python train.py --d_expert=64 --activation="swiglu" --router_score="softmax" --normalize_top_k=false --init_std_router=0.0291 --vocab_size=8192 --norm="layernorm" --seq_len=512 --steps=5469
Below are experts of layer 2 (counted from 0) of a mixture-of-experts language model. Rows are named router (the router's row for the expert), gate (a neuron's input weights, with its number), up (a neuron's input weights, with its number), down (a neuron's output weights, with its number) and show model dimensions 0-159. Each number is 500 + 40 x the weight over its row's rms, rounded and kept within 0 to 999. Numbers have three digits each.
After each expert's rows: "mostly gets" lists some tokens that are sent to it at least half of the time. This comes from a sample of Wikipedia text that the model never trained on.

# expert 11
router:489530528530525486526512577543536522503491562510508512422548522570491445501441439478471449467546582448484567431509556500513530483451513470538489583519494561502453535520505563484511470441459494501462464468536557431491450465437450491410464489572527541447558478448477502519505487480545489451528473450574493429512470495583468514547482476510500476501507422528500534535572561515474522447486421485434457567477447456496459524543461507498494476491479535450514491483546518538494504505589536
gate0:515499522494507482512443527506517507526452448554426503427521498444458496466485561506478441479496541526519551434399458477523495552467561526567521501544512519471534512409426488499457466491512514519495517502488560537457572507507448516518520475428512535464479485528463515498462540416487601483468458505457478511477465546554510518537497546492480510485484531481494437484534498618556569483483513598484458523507452467460563545467398592529450508521493474488546484485465564538527511532490561
up0:455488448478498505489553475507502491420544529432601468545458515526529543550463417484478573528518479475450417582561506562490499505534430427410458520523549513485478508558540485489572471528507502507468541557508459415543412524549550498452480505555478509510500536497559476521515446587505426546553530501512486447515530472483523527477531494469484502523503492498496579513433534471489497502495527415503502416552553516549483428489553480464505510475467526516445506497518462450494522463499475
down0:518451538417546517554501496493546451590504565478478443445463483526472491451437543495514509563537429484483540491516543466480532468483517452449508568547489528511494420522566515488561500486384500553407497479485450470518519585537495503509489520499497525488480509505504605454500499512505584517563545533468512437444452557539473547534492487459473474456502516501456495454437506508473488589538493535477517453548525467524512486510569531468470538555492521465437481493530493520572482433421505
gate1:455500530421495562521458483527523528434493538500491428456561525541479415526505513456548552524601516499492526497440576490569491492495490501534550527407507480440532422495439509533484452456471514464472515483502440521481412550433493423509463540493468473502498528514550553502517519463479547555557517548525431507524459486512553490572479477503524444524460444455562518455515474456523423471555482440508488463502544520453496527588557525451484545490473554502494528506504541559478550472510546
up1:438487517419518571515444476516526525428540532473480477485542513529471419504524521470533530521572526515495505495430585462565497546512494508509546519394453487468520399524465496559518464458468509458467545490520436558469405545430499413477501535473497492510502539506570542488497519480477528538531530499524441481557456499517529480557506473471525437480429489479544531457525457481492465460562499450520501458486528497507521563591581529456499541502458561490473532518546527554488538428533536
down1:446530491583506560496425504524492481515531515504479570516451477461506522472461486442529505534425486508565493473486462454490522475483494510451439492475500467562514433430547529528522497468543470494534485492509537469473479454460495506564525581504492564455542504541484562488517354543504469485435524571551534530516515509510473494456565555481510468512443479480520523478490506499531470478560431490533474586510541460556517478434565449561489506462462517513532461546595545525432397520505476
mostly gets: "==", "===", " an", " ==", ").", " ==="

# expert 12
router:482511480442402414443478464583549460546483535528508505522548504499536496460439495510448506506498491517491459566556574541510507440486499569464523534497539425432571494476481489446487517502474517485539524536494461511473540503588484533533488515480467475504470508481541499480463441544515467521506470532478461512511520498522446492450448519484561476457566598564523530573497562465570494536503484446452551512461475570457558519523487451443498418464546431525507467475499525482507427412440471
gate0:552425445458467496491467500519514503508480525407436540446502552487549505529474546417478524491527452517565507540456488472547428524484462517508452510463497516514525520510562506567378456517491507539461507540519542503520508424502495422485414599488492445498569543547487468514478462506522505557464470473487540497542495581468443462601476483485526472540524509469467466502547556485468460517447543585501469492531469477535474494500421524497551529465502544487511565519593523549527474487471522
up0:582518455470479505466437515459573454550411475454481499460456540509542509496471515471452540491475415500474521510424524475577467472471503550463435490526543523468516585463587485486426435499496489526496470492500501560526464523528545425514512570527493457504462552502515479548495493537455510532517537478437521514535526496499448540555497533453527514532627463453522504598490525467502471471527540566498480498606466520514510492545445502430547496417486485487480482524526483470540480438546502
down0:546478462505487473468511478526549516494515504474412507490510489564545538538480554494436572573540469470426539451429490503503488494507493452526443485538557491423545519504490486452513462429480533539523548574473549469443483436496462491511405480520432470494508481499546573561526490465553484603519440532511581499511467495513523455490561536500503495445488450518521434524516535523553403478462532505516526547497455578444474470460487535507444460536516543513526469491534466581476532428537496
gate1:490553568491453570511484514552534505480530534493490507510543457477505458557476493482515452511534472467456479411553437561472433495522590418491495482508525463490472537563485534521516486502469517493516408504507586529515497482492582509433484501495549460451501530492447557566520449458503491460505527516577475561491462466491468460523477562534552498552474453490440459514460444588499481493396434510500491585554543518479496461481542515517565500534448530559545450473467455502470544496514572
up1:497551583471466517501441443523502437562515547528503519563549441465552436592427517509596454468557504517473510422515472510511416478442536447429500506496519481473483455561468517520468527491494495531540464513508529552508496526529539537524499515533544498538476444511442531553476445503574521465503548513509468595493447508481483444511486509540596443526518444498490487562465452516462453495393455502433532480505532543462490498498571496549476492537508503517530455437496463503491498474531574
down1:560491512538522436573552464484516499516449527491474567455526504468441523496529533514554379512491529629500565490482524469444499464491495487484520566522448510461501480530464473427519530489516518523580538500465544527528397469519531511435500407523488475468501464445538583518516557466513465498480497453514523519453515492506480484583537426555504430497530485472522437472512489482386462540468509505464531538482554545512486455520485537532504492553503524502570474512502464578503496480479429
mostly gets: " Michael", "je", "Alexandr", "Tru", "ž", " Eric"

# expert 7
router:496519523552461574509588532484443515564444527518511512501575421568440463526473560534401480478505476483504574483473491543492518443539560438556533508489482490452499451557511496523461505555510519446609469519462436500608508490533454540497467498522551522455548435518484522438501477463499530525444508487544521586535451530488474528519503515506493549542476469452510434449498504532525480577469438529476449504511457550519436514506520471443514459535479499522506479542449436547437512488503468
gate0:489517494463440444532517478482482549444444510434478543415448576490585513475485492534528526496518497542505570484419508465520497479579489506475463533524503537498506600514447486516420553498483562481559554488511523473501562508501480463456501475436438432528513460528514494543516511488495574506469437581547614476465474501511457452517483493494473524464497524505487470540523479454449447501548433469514494507574440542509540513573434500555500418486491585504487466474456509534502508521494580
up0:460541424576577481538580491530421538479456545483528547494537564487499443491454491542559475494520528541460536459389512482565518451559488453495485503523416568479488560487435482471431485520513571523535471450473504514490406465599554521447488517531468474509495465502486531563513545443476527473505424531487587484487470557513476511572540523457495492475496426462551438522508450496505461511514491533499498523519502525532485506445441501574488485520496503478504475457521495530486479519543579
down0:475450489519535499501499552523453459611491462537502480520451527436527433500560503530479487435487552510400456483528508473464456488497512564518507495502449510489421513455518463445440506495486527497478459457539523495428553410487465541497468392479471519490541583526488483563542458494515491518577477505578466480530569492499519546496548528487521463443459522535457486598492520483480561486470599455482512483554508607448553468490464520538535504522498507535451489469509513454525479531534550
gate1:484407525458471460470464504508491507488484428501451501508535403527473506490586494475446462554548521460469468471567514483539486543524513510491441527492509490508451507473527556464570482539495511502550490463507539483512509471512514517436554526562492443487499486527524507515519450470436557498469526460471506553483485501503460497535479551456533524559379543522514482572545550491516462429489586604532508499465422504555481548522518527509514461475451503440482469562529563568479546485374451
up1:524502468511561600460561542447489548491527517502537491474421482501446500493427473534470441452546469540475512504496443460503437505471502489489516520511518470516543496476504496526555475545436600536474522532496507467537574559513460528547490490480522467433473481443495499476489551531566451568529547483492522539490475481484566489438475559499493559507561498550468445511513449475450486564566409521560457515472517476525522422506530476477494501610417527451505549469448453436503503418487504
down1:489475521459488483466506527474552484482495450550495468475476574472497535523513563536487448473503504508482480620410457583512491464494460537515544540475462471506458433484532500515460477435443480557511416557477512500494493491532576494512447481468389409463522515529511438461502468540502480555552481518498511523517553516538509453558467527579583531469450571490467495468546484477484501460572551511462571509547437530503455478546506523415494487492540498525565466511519508569434519457506470
mostly gets: " would", " closed", " Coordinates", " developed", "Military", " effective"

# expert 8
router:554478461489445526502464499508480493398530459544510426508460500472514524474484416591503581547562532474596474474502572510531552461556535410450523552479397558496541505512517492509484479510505547451499508488497401554528540406585535446481535504502505452539527491462455491537485477543499507504493464452482465503536524542502430565532503452518516453518499428509532488500459579504503448596513528490471504518457522480475448558491455504461459523538521492475497554519495498469495496476569492
gate0:511494495501484510493443520522500480541449531521505492502509459527483485432508491485534371592588547379520525455484501517498483486498505567464520503532459573473551510468479534519530454559525520503452477472424511409448428528546509455516480492455497528546543522483488505554519541530452509472563522517493565504457547538497540499557544505535530520487524588563489449527466549444385475483507531507549511454488501509547476497525466509447426550501488526469472487478475428432563550453478466
up0:435465545487582503500533531440558473520544459435528528489541499493499522585479500495455541424403455579498513524543544532523481468495506451568498515517554437540459496528508451479509565481522480520519487466517473525489554448463510491514509419502437479443445505534566588492448503475559479514500499518461495538528430513438422485479472498484463472527492473457488501511476421539596545527431474490508491507601481537485588514454469484598516473485481477517539478500500527557506422496498519
down0:515564496559533578439508545571517481494480383502496430499461489522525498560432515532514489446508572468470480497456537524503526468473555548462493443479520387531512489459623484485508500553514525491562482486528561464568531512438546497501587477420525486508391454549526522476511500483461465496485442450439504492471475444486557544432515522492454498511471543522523486478490518532490435463486437510507483508554532511458508511550509466479531533553493507440502563558442469519519537508491517
gate1:527521544452536435518526415460525503499555494466491551438483531464502487501503470532524545522557481454518500494509507509515526442539563427470486538473515538435540486453449517498517498541517547551480526539461466453459528455507524489481521514465470520483557403539496576484489437503495520500517533451476422436503532460423485554561431493498521507387532579546545566509544446531494500496505496510541518482573521450561463535457434392460482485526485518457514530507596437517539454456511531
up1:530508561650529450481498473561540581567508541491488457463537494503449470495523514447474515513454508548472555532465543510533482465502432498518458540509561578501510477530517432451499476500534495499546570471482517489511512496491479529521482467452514561494521517408483531449474541518504359471484512565460502484477494489492510492486503482501509528455484436564448455459489468522574577592510488541447478477482533477486531487565559506418546471490482458489527481465491504474502460384484496
down1:514431506552495540475493511515499451465455559502535510562470456527529528442437464461386485531532463545464582534483478434453497576490504531469491454509495498563479513507514391482545496528434412512539488477526484524485527574486517475547458459573453456542529545457545470441530467529476474498481565528485482491440555582471507496461533530485494525497468468569501583445490560530494480528497457549563459450521491500563459430538480442523515549528471481485536494494524585536472489464535506
mostly gets: " c", " Website", "frac", "½", "†", " C"

# expert 1
router:495507502526487544430519553530475500523532464496511473516530455465460498540546498483495464458436425525514530467484485546479549387550471512449452499505545504512500469486445536539435607544532536452550444562521481539533523480535536551513500487524593474478507484539442523442408534560529495519426531438446550560486515504510540557441538478478505577472497507483479534492573514459471451501455464497527541572471470537480519457442556430447497474492486472522516488460496578469469497575559466
gate14:546533432458549435517517520519417537456543507512576495447539506446459442489468517546480451493488441481454491452482499526474484535536473534558447461468517458429487465503451571501470549448493471495515531493489509526464546465428519435483551521490486442594498507480543451560478521493502501507537521462507560420497546406536526530478456576442501530506529521531484528442533455471481563526529479491563524584475514487526516519547484521513404540406466570534534541495502586479545487484513500
up14:517540503520540500489530497512493471465512559487509501515520469550509430472428542496608440472545464515432467574518522496432421467463501553456458457524552459462469507467456518451446515507489491534530501497503490522461470511472487478518494486488521449604498472538496445561452512461500483531566520412440537503469504505540488510492452513515504532421541565498482467520529500446472459481499430409607615562483538572531569536492529454453470511427537568543507462507498494507525516492516473
down14:439419546526537552484442479522474518463452526448448432472448521541512480522493514569499512474497552519450478533525543471530527536547529462480459494424556533548454507533531413498510488498531523602555500557472449544484616434420501507502503480488534496477444459488499493558516560506445444448508516446501514512542492499494501507510436475408501482541492508500467479498515456447482500525528535558567516568508391529499497421472483522580542490476552550494581477536490488489521453503516461
gate15:502587551401538441560497469496503474574522520422515419532538479505575509488458497474526484461486541534478461439483567450441526520502466531430460468463480474570513474465462513512444423449510537520414492493501498483399510485432489437539500463570512494485488546518554502529501463496530513495532439574494516552489545520538560542459504552464561534464504513567482490532449469457447492443500522511469560446464471498575557464521518507488469555530541529502470491470531507516537491475583466
up15:547457503597505527448486558497509463421460440538492550445423503524455456469567557473476471512533492452569513554526500537601492501466556481602514544506502532451496524486561465487501574578486512464537528535486552456585482555507479575541503496456519527469477468551435501475504490507522505505513541473479453461505464507525480453523521443550425502505549512407505496500580543497547463523508517445516469528500537472428436560476460483490504447507532455494511484480451484500494480546410513
down15:507502471476499506446537543497535447451498449472469511509462559501490527534550537528452503559510463529433497539582487503517518453584541493381449530522499526557449542534491523464480525467475504532487485531528515509521475515560492409483568538437495543445421469497465530500557523534560505468509552432485423588555485481545394542517470472532519451499566574458518499415571478433538502494492469509514498502509451503483562520474487480501519463403543494477462488482468501542485507495474574
mostly gets: " Green", " forces", " People", " AUS", " Daniel", " Blue"

# expert 0
router:462505540430507500492505481458516482429499448474512554550590492485522550578484559548562480500445476547460486506480495557471506477455499447530471440503530428525515456523484516564448437524540527526436456528488407492487576508450534546583447491517577556496505503498485593474522556490470483520489482446490451407538493519527509528515459486477516523465450542506495525565504550551463465422519476505440521504530453503468491461543483545486569538539530507512516509425571416447499529547467479
gate0:452468460475462525534498505484504485463467521484574527493514497525542510501503468463549460520562471474478434513557401502458536531517495491447453528568489440434479538484436495542484493445456535457507516475584438510533573473444498426511497468442495477570463420518545479481496540505550510490478475524535565450521521521530484458543470504450499525453574514496499493537490496499510471413552506482510508468549490505571551478603414585424448532522487577487554523486579529490483534555465457
up0:504484578504484503589565450522480470431528495481498486543550497521539489560492481412522485468559491482552453462546492495511522512555426454514478473476417449459479482537499452485507429489507563502499542480537404503439538501472517526558524406506491526554452509503496486516502531528597415511496519528567512477490494497455466521470500531489474548516439574489526465564423515528524499505497435412496529498503515592458502514471500530421504556407500534457522512533549521522449478535490429
down0:449511442521581477503528455525532471541510441545483419503464541482541443457509520470473547442510503522480549507482462503491507542529500543455534462492453482462502508552488490509522595491509497459499547469582519568456516488394517554571440449485532517470458439422544462552508479552493517494500522528498498529568498534505428537448490526539452485524483495537502457501463448466502462519536516404575555503508545525521494555566500430537501465404548487468500460523508563402441481542535505
gate1:469456469452494443480434498456524515482541509493473461486562537479591525460496565484572516541450518572589534561548467511549578456522470492584495588471568549520444477447516510529502483510479521521458489521531432503518499481481570555470515534497485535518559443453516464504467493473472541520456492579443473480501525536497591545489450490510469449503481452558550497502493476464472500545458452551448468515517454516445500471410487499490460552516511515564430511437475530491466576476566500
up1:468438481514486455525545489433484450520489494504499480490522497564555551485447457527546563507484530561496495504516594517524472543491463452452468601471500526485526535460497478540592439502521536487578475520490489505530475528595542554499501513524547515562545473514472541507461520464581538576502466509409448501448491503477470449484499466520514463428496451459460537549394404508463463474455509516530528453535498527516518498402470519494465495542522534501430509451526473541493504485546412
down1:556556474546461478460441535460510506523510494519465444511555458485437456496487505586533512536463493508493561507563462502455496504460424520503518480433526465549403508562463457551529522437487456465518461475436537449545531507490558545487544577476486634505516498439523480422513528432525510530440519567487487501462415464519429483504521506527516450416470502541554500445518456478529480535571433517470499526516507507547486515502469457509543465573487548563500547512531517538503467508483521
mostly gets: " Succeed", " Date", " Title", "Japanese", " Episode", " York"

# expert 3
router:559516469488463540457480552441480535592494438483443476500513493547509443451513516517467460575574617534477498505501440461514503506445464538548445544516472461458514538432515552548500508444530534486444560482483470435490505561481544456486429472452436596479491537521533486512436430515488524416484497523470503484486459503483455537514531470483494527474434521479450429472550489543528520565555463462588574517560509555476456466486494552525482514533521468533511509547504499456493499471517559
gate0:544486493533530491496496496466544520508420499458449495436517553471432519517452481485466488525464551511552552505494498475521458501498431518551487516501512447480463560423512553549585521449472500503530479617472541437558539550523559540522498582549510483540543472478507481485500498557456563487484478466552486453516534417475482450528473522433539456482503448482461371455512435500542480509533539492563494545461440483515476533565457545541519468475534579470456508523487461556502524442448508
up0:493425435502459456532443489482506470481557498507553512471440502543439503430591533490541470500508438516538438605522472484496520447457552542509490533558558527554514548486511495472453458531575537471424487527482453516526525419501503510525509427513474445520546469487541602487508472601521438545436478522527469508487479526516503545544470508466528486521463548590491479475462444466556489447462522520525476481501521466600533537450453462535522502462497503518535519424500547481534443481525494
down0:519422458466512498479535444402450431417561513510440516549447551464480451395507544492536507484509462494498495538485505468535494551480517565507403491586490497518464524542529497447551440493559546514507505528461489492448508528493471526538508485519488496532577483511502563467517521469559403578453453535515507469394530562483528500499480461583488478507503537495527509547467496493448484469515463486491466428469513550590569468496595527513474492505489502488537516457544518516528475495475556
gate1:432564504522485517481442609451529532506543499499474477468526504451403468470511488456468448512487491548515509452421566497465536550459470480558394362490565402591525528490432524528547521491472521524522521550476525488489516518523488464518483484538570492468464466556476493425450495484484529471500516553454540525435476480617494435505550511500491532510500518518494538545534498492510511477503474516538520553469476498560522534471494562443470544509522528478430492499545518548497537489497467
up1:434487503536473483432486515467492470459478523502524496378467596420517580498467538513504496547491499549467565549504446509522574453536522470502439542542592521514467466525505580486574480530448486475472500499524517565481591486503479494469471501481591488506554413469530523481453525487483535494449498533516442455483522472488563524476463464512543533474501521566516526473460506476426484514510516523478495495471463520527542510460498456470418520554432558550552433473526593469492524476556485
down1:551540482501480529530495524420511426544478481510533482540502558544541507513475451564497530479545497417584577449522511447489523443514530436516449529575432523520559490449428421491519500469527505456515517475488520452544472453523476559425466416435490528515489577524527508460467519499483498540464482534564530454485482490540534530444472503540544488521470446451479508545509478447472522494517486420507512420482513579503478535534508556509518521579470574494503537395486507564509498446487465
mostly gets: "gla", "aged", "rd", " same", "th", "au"

# expert 9
router:461582562537538500580488530473415452543461421476498578527501552530486464516490529457464469424518506540570541508510549502511463489453534458491518417515484463501462437532466455515483519566469461487532443497531587501465454474507475562494467476517479514545530507480495502449533473524440540552475495465468492593417513466547503542545552498534497515490448566488546474551519491472599543487491537520502490481501527568518467449499446471441454541456486490501403538472443419525503544503530513
gate0:462516440500546446499433464468534518539449525502502553457485471482493557455482444543525522515560520441474482485537466460484518527500451447525530479522492528454445538543451512550401542515495494522538475534486482503446508508519476552552525542497524619515552401456466486514512579491599500553459498530430424406487525525443519507553497470526469468509500492635501494423483551477507512552457482533499457563471510537532478474491533452508455533462565496456490537540464492493455545500495505
up0:601483469472439450534502564449451538440492486535531437553453405487504483529567462498500485579486483522495557517507464503487518484489514546504522460503446444507499482498544487475625510461474495485474552444542523587557537480519531476474488447521566368528494535550532458488509514529395479491465511479542586547480508480519474466452526528501528539513502518468484452516500495437523461513520547463522577489491501452504533515437460534519522452500444508487590497513525525479544439490463549
down0:495524551510456466546547492499526535474559502493506451559487495501544510510559501541521495407479491486550543436520497519465543512493495515471524523503403513406457499586533502529564571551517405442475476495491528545480523491562424428469478503455439477487485484443486507609508516514447479494477501505520480486524471437503484426478493410458536541539539572511523417513500543531552438464468513520461499476477569478459505546507563449485511472479526473549445515536562472577505519560454528
gate1:456568512538469511441462539539468487558538450496534503494490467381525542447518552507591505510557465519481534598522526523471608477466521481481435501557509473534509589517525531525509491452480388549457477505397535491527480498552456471497515522481527433560450457560477485459513524549520512459555530517467485481505534471524508583523542516457569491521437525534475442531520522538543490487454451500494486528478458513518495497443470534513486508451461516446499487525447537510526496440410464
up1:507572479525454551455473537548455510478593477493535468505480425391481494465537549501542484463560513516545558579526498497547497503483519550457453515564489464513461492426535505506585438423436492500482460517443563520561496466506503490458511501518441460545506487546548535465506476558457510427526539509533535542538500515543557532519532482506539499531484485508478443504535488492478490489529528499525494484459488569521492566541402534500480539427477561496531461503461475457521446384415478
down1:512458546555550487484500509443487580440510562430505545542484483475462511495477462458520517447456460500576481499488490519545442462568486514493433499503494541495471531553571449581554546526448546509490476483542526521415563451489547576500555482433488502468461463469425468452527587469456491498452500551451529489541468522533508538581509489496471560562495447569450493466518402455514542475458480514483506540485577501485510487510576559495485471433542480483505480476499521491482550433525527
mostly gets: "′", "_{", "Personal", " footballer", "r", " politician"

# expert 13
router:545509440486550486534461451519462450553531440462551526542545485486502551486518528532470512485419481469532440456529484523556477584571469597509595523480441490579495465476557518495531479522546466511510472506481482505493491522552446511563451444481535433547535500520525454551545517502515480487538485532495493512412456556470484471547437519531488416488499426503487499468524469466438458465482491486563524437522547449516516523481532432513470511591427565471476538579447501452532466473498521
gate0:489549460536551474507456534512505520518511511593523477482526461475561471588433518513465447482534548411527436450424505524513443535453552530478520460481480474469549477524468501523402535546506482573520494516471543468502547456547472496456524460458533525436419546471525466523520450553449520480539516520538492502504464479478443479518552520434544521561437528498513474506400464488522584500447481442493531504509499465520511529452597533553507474581515554472521481475482476480571501444506561
up0:525509531462481515456517455482469422504457422427448516538483469514465591500534514528561564469446480578427543529526529473528540512450538518524513497498528448520426560467531538509575512521463509439462470478515455508480461489501499475555469530584509504528563517527505543463534551427582476469449506481428469553499517474534535556544499537529513454410475489488513502520503536516526447525540500564501502499533479507490510421542422436517512501413485499522518539518562470543431504580431474
down0:503499521488519454502596460476484477490395475425466467494548472533576516544504475504528461551469451546508517575474459479561470515496557518509495520442519544462550559440537548486525514446457503502482520463543515509501488458561475468507482523503570492561539478459436551470539465507461442413505483502440485488478526480513491550546456575530519563599448497550505516508544476544458522480521512506482452533517541419438458443512516473533537540507561491491518599488514480439444509449410467
gate1:497427464459547513592496517442525500499519483446477568521511463479466459464506499513470471552481528520493501447514473484506484551569563489536499564556551533548487550440439450578508498505432460467500486527543495435464504516569447500502467535544457505473502524493522501530479498510554569524495485517530489505553590501462490444496509510453527439453471470542513456562489385479492476419522420521508547461584586472507478547553470514499432557518442534467444509455454473451571466491499529
up1:494550535505479452443467476543515506509487520549467401483455502503546530518478521438543528474527458509484474555553551492528512474393453588438499426461464440459513461552554522441460497495560542571444454445480500534551464489417549498518534456473534505523524490536526533498493475505448464467505509521463534525465408562537471556505487516517464554561511518486504534494520542509508499574504602504466494523455419530481530444415532507490549466494572440493569478523531502503454553489520476
down1:485500618499513539421485513562486465491431472471421530504555482555557481464453505460490429506564459543561451517490567495476483461500512540427431390452534522408478535520476535458443479446513427538539499453480467528540517468510447451469530459491438506498523490459524507494523503514494520450517481519495490518455513509528475557520568614472469552553505488485434514508552503507494556525512495555475487516449503527509550509474542530523535567487598523494514493459535548519430528465477478
mostly gets: " co", " bi", " UTC", "Gr", " Species", " Ret"

# expert 5
router:512488561545537544514533463501493557491479565466456457525461525420485509479488465444448454441512432473498468485486491507441451479519467476525559389499459492460514539560519424537576501450459512577525554452423530546518452455525538446444537461556490466508462517461499568521543607522506468494460541545512474533466496488473453493447485498474512488514489506514571550516569489541519471491539559554502509571502490519464492442508498558585527481470482503412523476529503490463550474579463466
gate0:588502440452448445551492461498496478501500478502458524535475492469559530575460518444440533483447593495494519456558464463445482408499529475472602481428527498527516488490523472468496566474480517546539571447565418513514532530514481479507517458518503495517499531533538518539496519466475552402538478572503440516487472514510511480499460536446518455574504560474516510481502472530532491490460502401544534486530461469550563527436513510540540476549519410511570459516496473492504461564462430
up0:572501487509470419508545483535511518430565457516502510539456467519514516528443453566440563536478585525487486508487513501514583532490492489598568517402515554559483431405547487450450511415469520523504550536499476471512442478452529488477513524497581479473504499469475427490509552455480517436565427548547488464532488445438524485477415490471496463512503530478516556435498517501530485536514515487484511528470494524491522560523508510494538498476521478561508394547483544530524514546465438
down0:549516454484440481475539528476505446491562439453531532456547467462536504487525473555477509490472533451493437471554557500568485583504512514573609477564509482503381451501477472460493503454430549491497502506534453461513535509480565465521534476505476484483515477487561428487519495495503538409527446445498500486537557551462515546508427551575561467488517502575457533479476510470591518408510481478435504476526508554509494521542474461484441502501556464535488492558543487496495477567457530
gate1:541345487470511489514408454512568489541547476452523521498442419534491511501552492530426525586456482492580529465469508472554489482519502462496510414533544483489525439531545490496506493426465459534546536533498464460483517496473528537489482463403535512513502486468505480509464476567473550436485498469529459561493579467485519491457497430478522516504513484529493545487509568501519535492538584422476488597543520436536453528493540498476523487517555454424552526490474537496491473508557524
up1:542511551486559481445511478434414468539500544486499439532545408513537552520494507537457501436504541525470516554527542497498500440504514468491536483551564513585533444420514480491492497459427479482527456573473465476480532481580519552542488517481539502440481544488511533494521522479494505510443474547566443529516510503516499522488444518475450407469524479421549487496455518533533471425513447408516482449498417545482475506522494518456549538453546494489535494521474443562521522512567616
down1:459403490517459471563453484440486478476508510526502467550533495539546528564505643541510518421491533538512443551546522538514461431526526353454502498501537503483495446487464520521496447495566493516477503558547496466472492530470440464493443542465449542378506512519561512485579469480563546520525475488441479586522487450456516539506464471516487472480528514497550506500471559502485513465457538489520534455454511546496503508472473493509490492541490485463526430444533543552516548462534530
mostly gets: " land", "tract", "press", "tail", "fund", "ify"

# expert 10
router:451433582528497520445504457493496524450477583457584450479519547466530491518566497544599536453495518473465517509505466415488496511537480497469534515503540555532487516435464536406460505498513520536446559489530563526515454508457471449468557539435471522519428464503469533501453465511476523518567444517537549495519486465497540476531591499517438508494533433429507496437407438523475495512534454500447510453480582481483535550485562493540453555491485520531508472496526421551470465518471506
gate0:480490496506504469523522458471564470495457521440452466409456551492529503517488510462553482538540451468405422475476506465573502455545549525423476521547462527452566601515442466459481445551542539520509456453526419510463490522484462469561505430550439513464468596462525497502523567526502474512558480474492554492432551546535473499560470508541533508509426511541557438527524471470556450498519508491512577490538571511469525503548489523462455480575504488455486443475513487491522522515525503
up0:504591526468553497560536490460497453554506514474504570597478459575470443519536494501506568532513527425452487465614516487507447469427568521572569503498493488497492525498490505490474543507513495528557518567450478458506483509435508407534499492542482495506498479466453514569468508443417508448524476471426475506556484486480472511476513482530516504473512506475448508489494486508498567530470497515488516474531505572457411515459467515510492483469479526528424501567523492524533539642427448
down0:538499505508546546521469538526480513506580458516541505486533519550519546614531476486464532432498510533515448500491506554465514508472461488497534505481467496532517455452484545529521531471502457468456544504522542530493460475498502517476528562480524535443544498535407397556479558517480508491510468561459448544588522472504562534501433552554481490504516460502438512471446471479502439436417486462520510539406538542470457542467509495419488540402507449495528514539535472510381477579475512
gate1:450510584527495499512528417489577459506487491462488469538506509504574531541449455498478429473506518515557511476460469529509448526591477516412477511516471499485513559557415422558485502531566572550534457509465456501450481507520517496489536446469445471465428519556503476477474502596466538509495512455516583453503481491519530463461492513584479473512494547495465418503565527512509421544468544412474524472483478550499562510526466484553471474534508548522498421508514474491507582494521439
up1:539506435526523509523476578467462513504519476584546562460505559496504492488508568526529534503506450512437436495597510475546542469403529508527521521473499510510498479479550539439522492504498430533525546435561480556556505436480510452577434498514478537492512481516529545542459510426524449477515501466479435472466476516485422452577509443458493514494551465475495602537488453517464507487562494532526567494504494396543472521490510516467476507448430436449468559479533540435508453539514494
down1:536435509520499519472442528524455449468518556517524520554505548520432512453514496533513495494401486513517514499536462600537530471483487476508465527451479468522493468527484448498536506512514515504443595465518484548569551448532516455486529462494571558537575461577479476492501531495536484507555479447481509436550477484469525474537482478538454414501524484526387495529463479509498474516517496478473504608448447495535560464515465567432510463524447456519474524435466559530469500466627475
mostly gets: " and", " or", " &", " comp", " Ni", " +"

# expert 15
router:486490485482513458577520537487501505429597465547540537538503510481523439542452455455476495609497489458425566541505435559515484542551449503541460521444513472549519551498507473457491552562489485470562454442531506496538447479435528515557474478503439470475450491478543492494524478469517499478528526485436508519560542498547583542433441524519467535563551587481500495438512476481544457528442500557481459473473438447535479520468535443467523513466520505554450506584451557530522502528513464
gate0:467454557496453494523574576517517475497495504432480493530554461515519491461499503452479521515553498449513491510506474448509527486490528463471451513485417415547538483492576487448504514483498451515510560501443495495498464546503474524531561580609484404438555472469506572491501545489496473528516429503487502587471505472475472488530543450461546460554499459506561581508545510472500509470476524542437442455475515517539568547516490464508573514401549501525421443439521518469488502547560545
up0:459475491446406571449456415582443486525531495522472571479494490548492600548522496522496587452509474479471452506504521487446523529512436548516492565525468572466518567509426573509543542514460531462581531539577463526530501526514450521440464450451474545507458485487531428458456457504503576501483511494514548434533507521504525475445443559482456480540534509469485447478440468469440470487539484487496569488536490497477471490495519504557465464511533521502543547525497507553458534528460438
down0:505527468508524469470538510459501594577433581505443547484499496492515422537487563525472532511477554486508538418515534514523503504491526527491476510558522565525605434551514406472534505523587461553503476579479548513447486493524485478498537424570547553464489536525489493521492536496524508443457478459501401521488463469500486497562548492435524494455466469490472460442516485457400517446501454444489500483572593419528558510491468473488499464502488527471496515491499479463559523478507481
gate1:518588537463548481488464549460461514501499460432537444453558472462509450457478510545471494559547478516520541492464434477483589495470503492540487434472584510502540478468529494433475458576509532483505519484433492534496521484475498573599508515500487573521469474575465490499504542492452468547504576486492509410418517475479490510496560486530510435465517553504524506558530524531540569510458506460524520529485422483535491491570499463400436512458482508485425428491435549559514515521532495
up1:469455454423475493546506511455598527486518535524454547578443527527488576537429482459517496486402482538437497511523552475508428458502514458460568495508453526515546587548482555563446499437506417533503498514506479467518515620542456542498518464494515418514508478479495532532506508484490542571479485569492469535496504489509512506470521524470509567558503491449421539444472471541503517463454467493504470503480544498518532523373525455506539445538527488514527524481537510466508463510456568
down1:459529498498578493496471511469540483498500528489483560460487553542528574542486551461479431462450415494519526435505501473571510507515466490455553495497562494533468484497499476599500559525531460462490539494493587472561541497510476497535496453494465516469500481418515448458504469497518518482422457497477503562576463496527502482440532528434470488476555518494507439459520475565543468616537438546510465531461488511493453523424502504564487488572489444485598533564432561494485460525437503
mostly gets: " at", " V", " O", " At", "=", " S"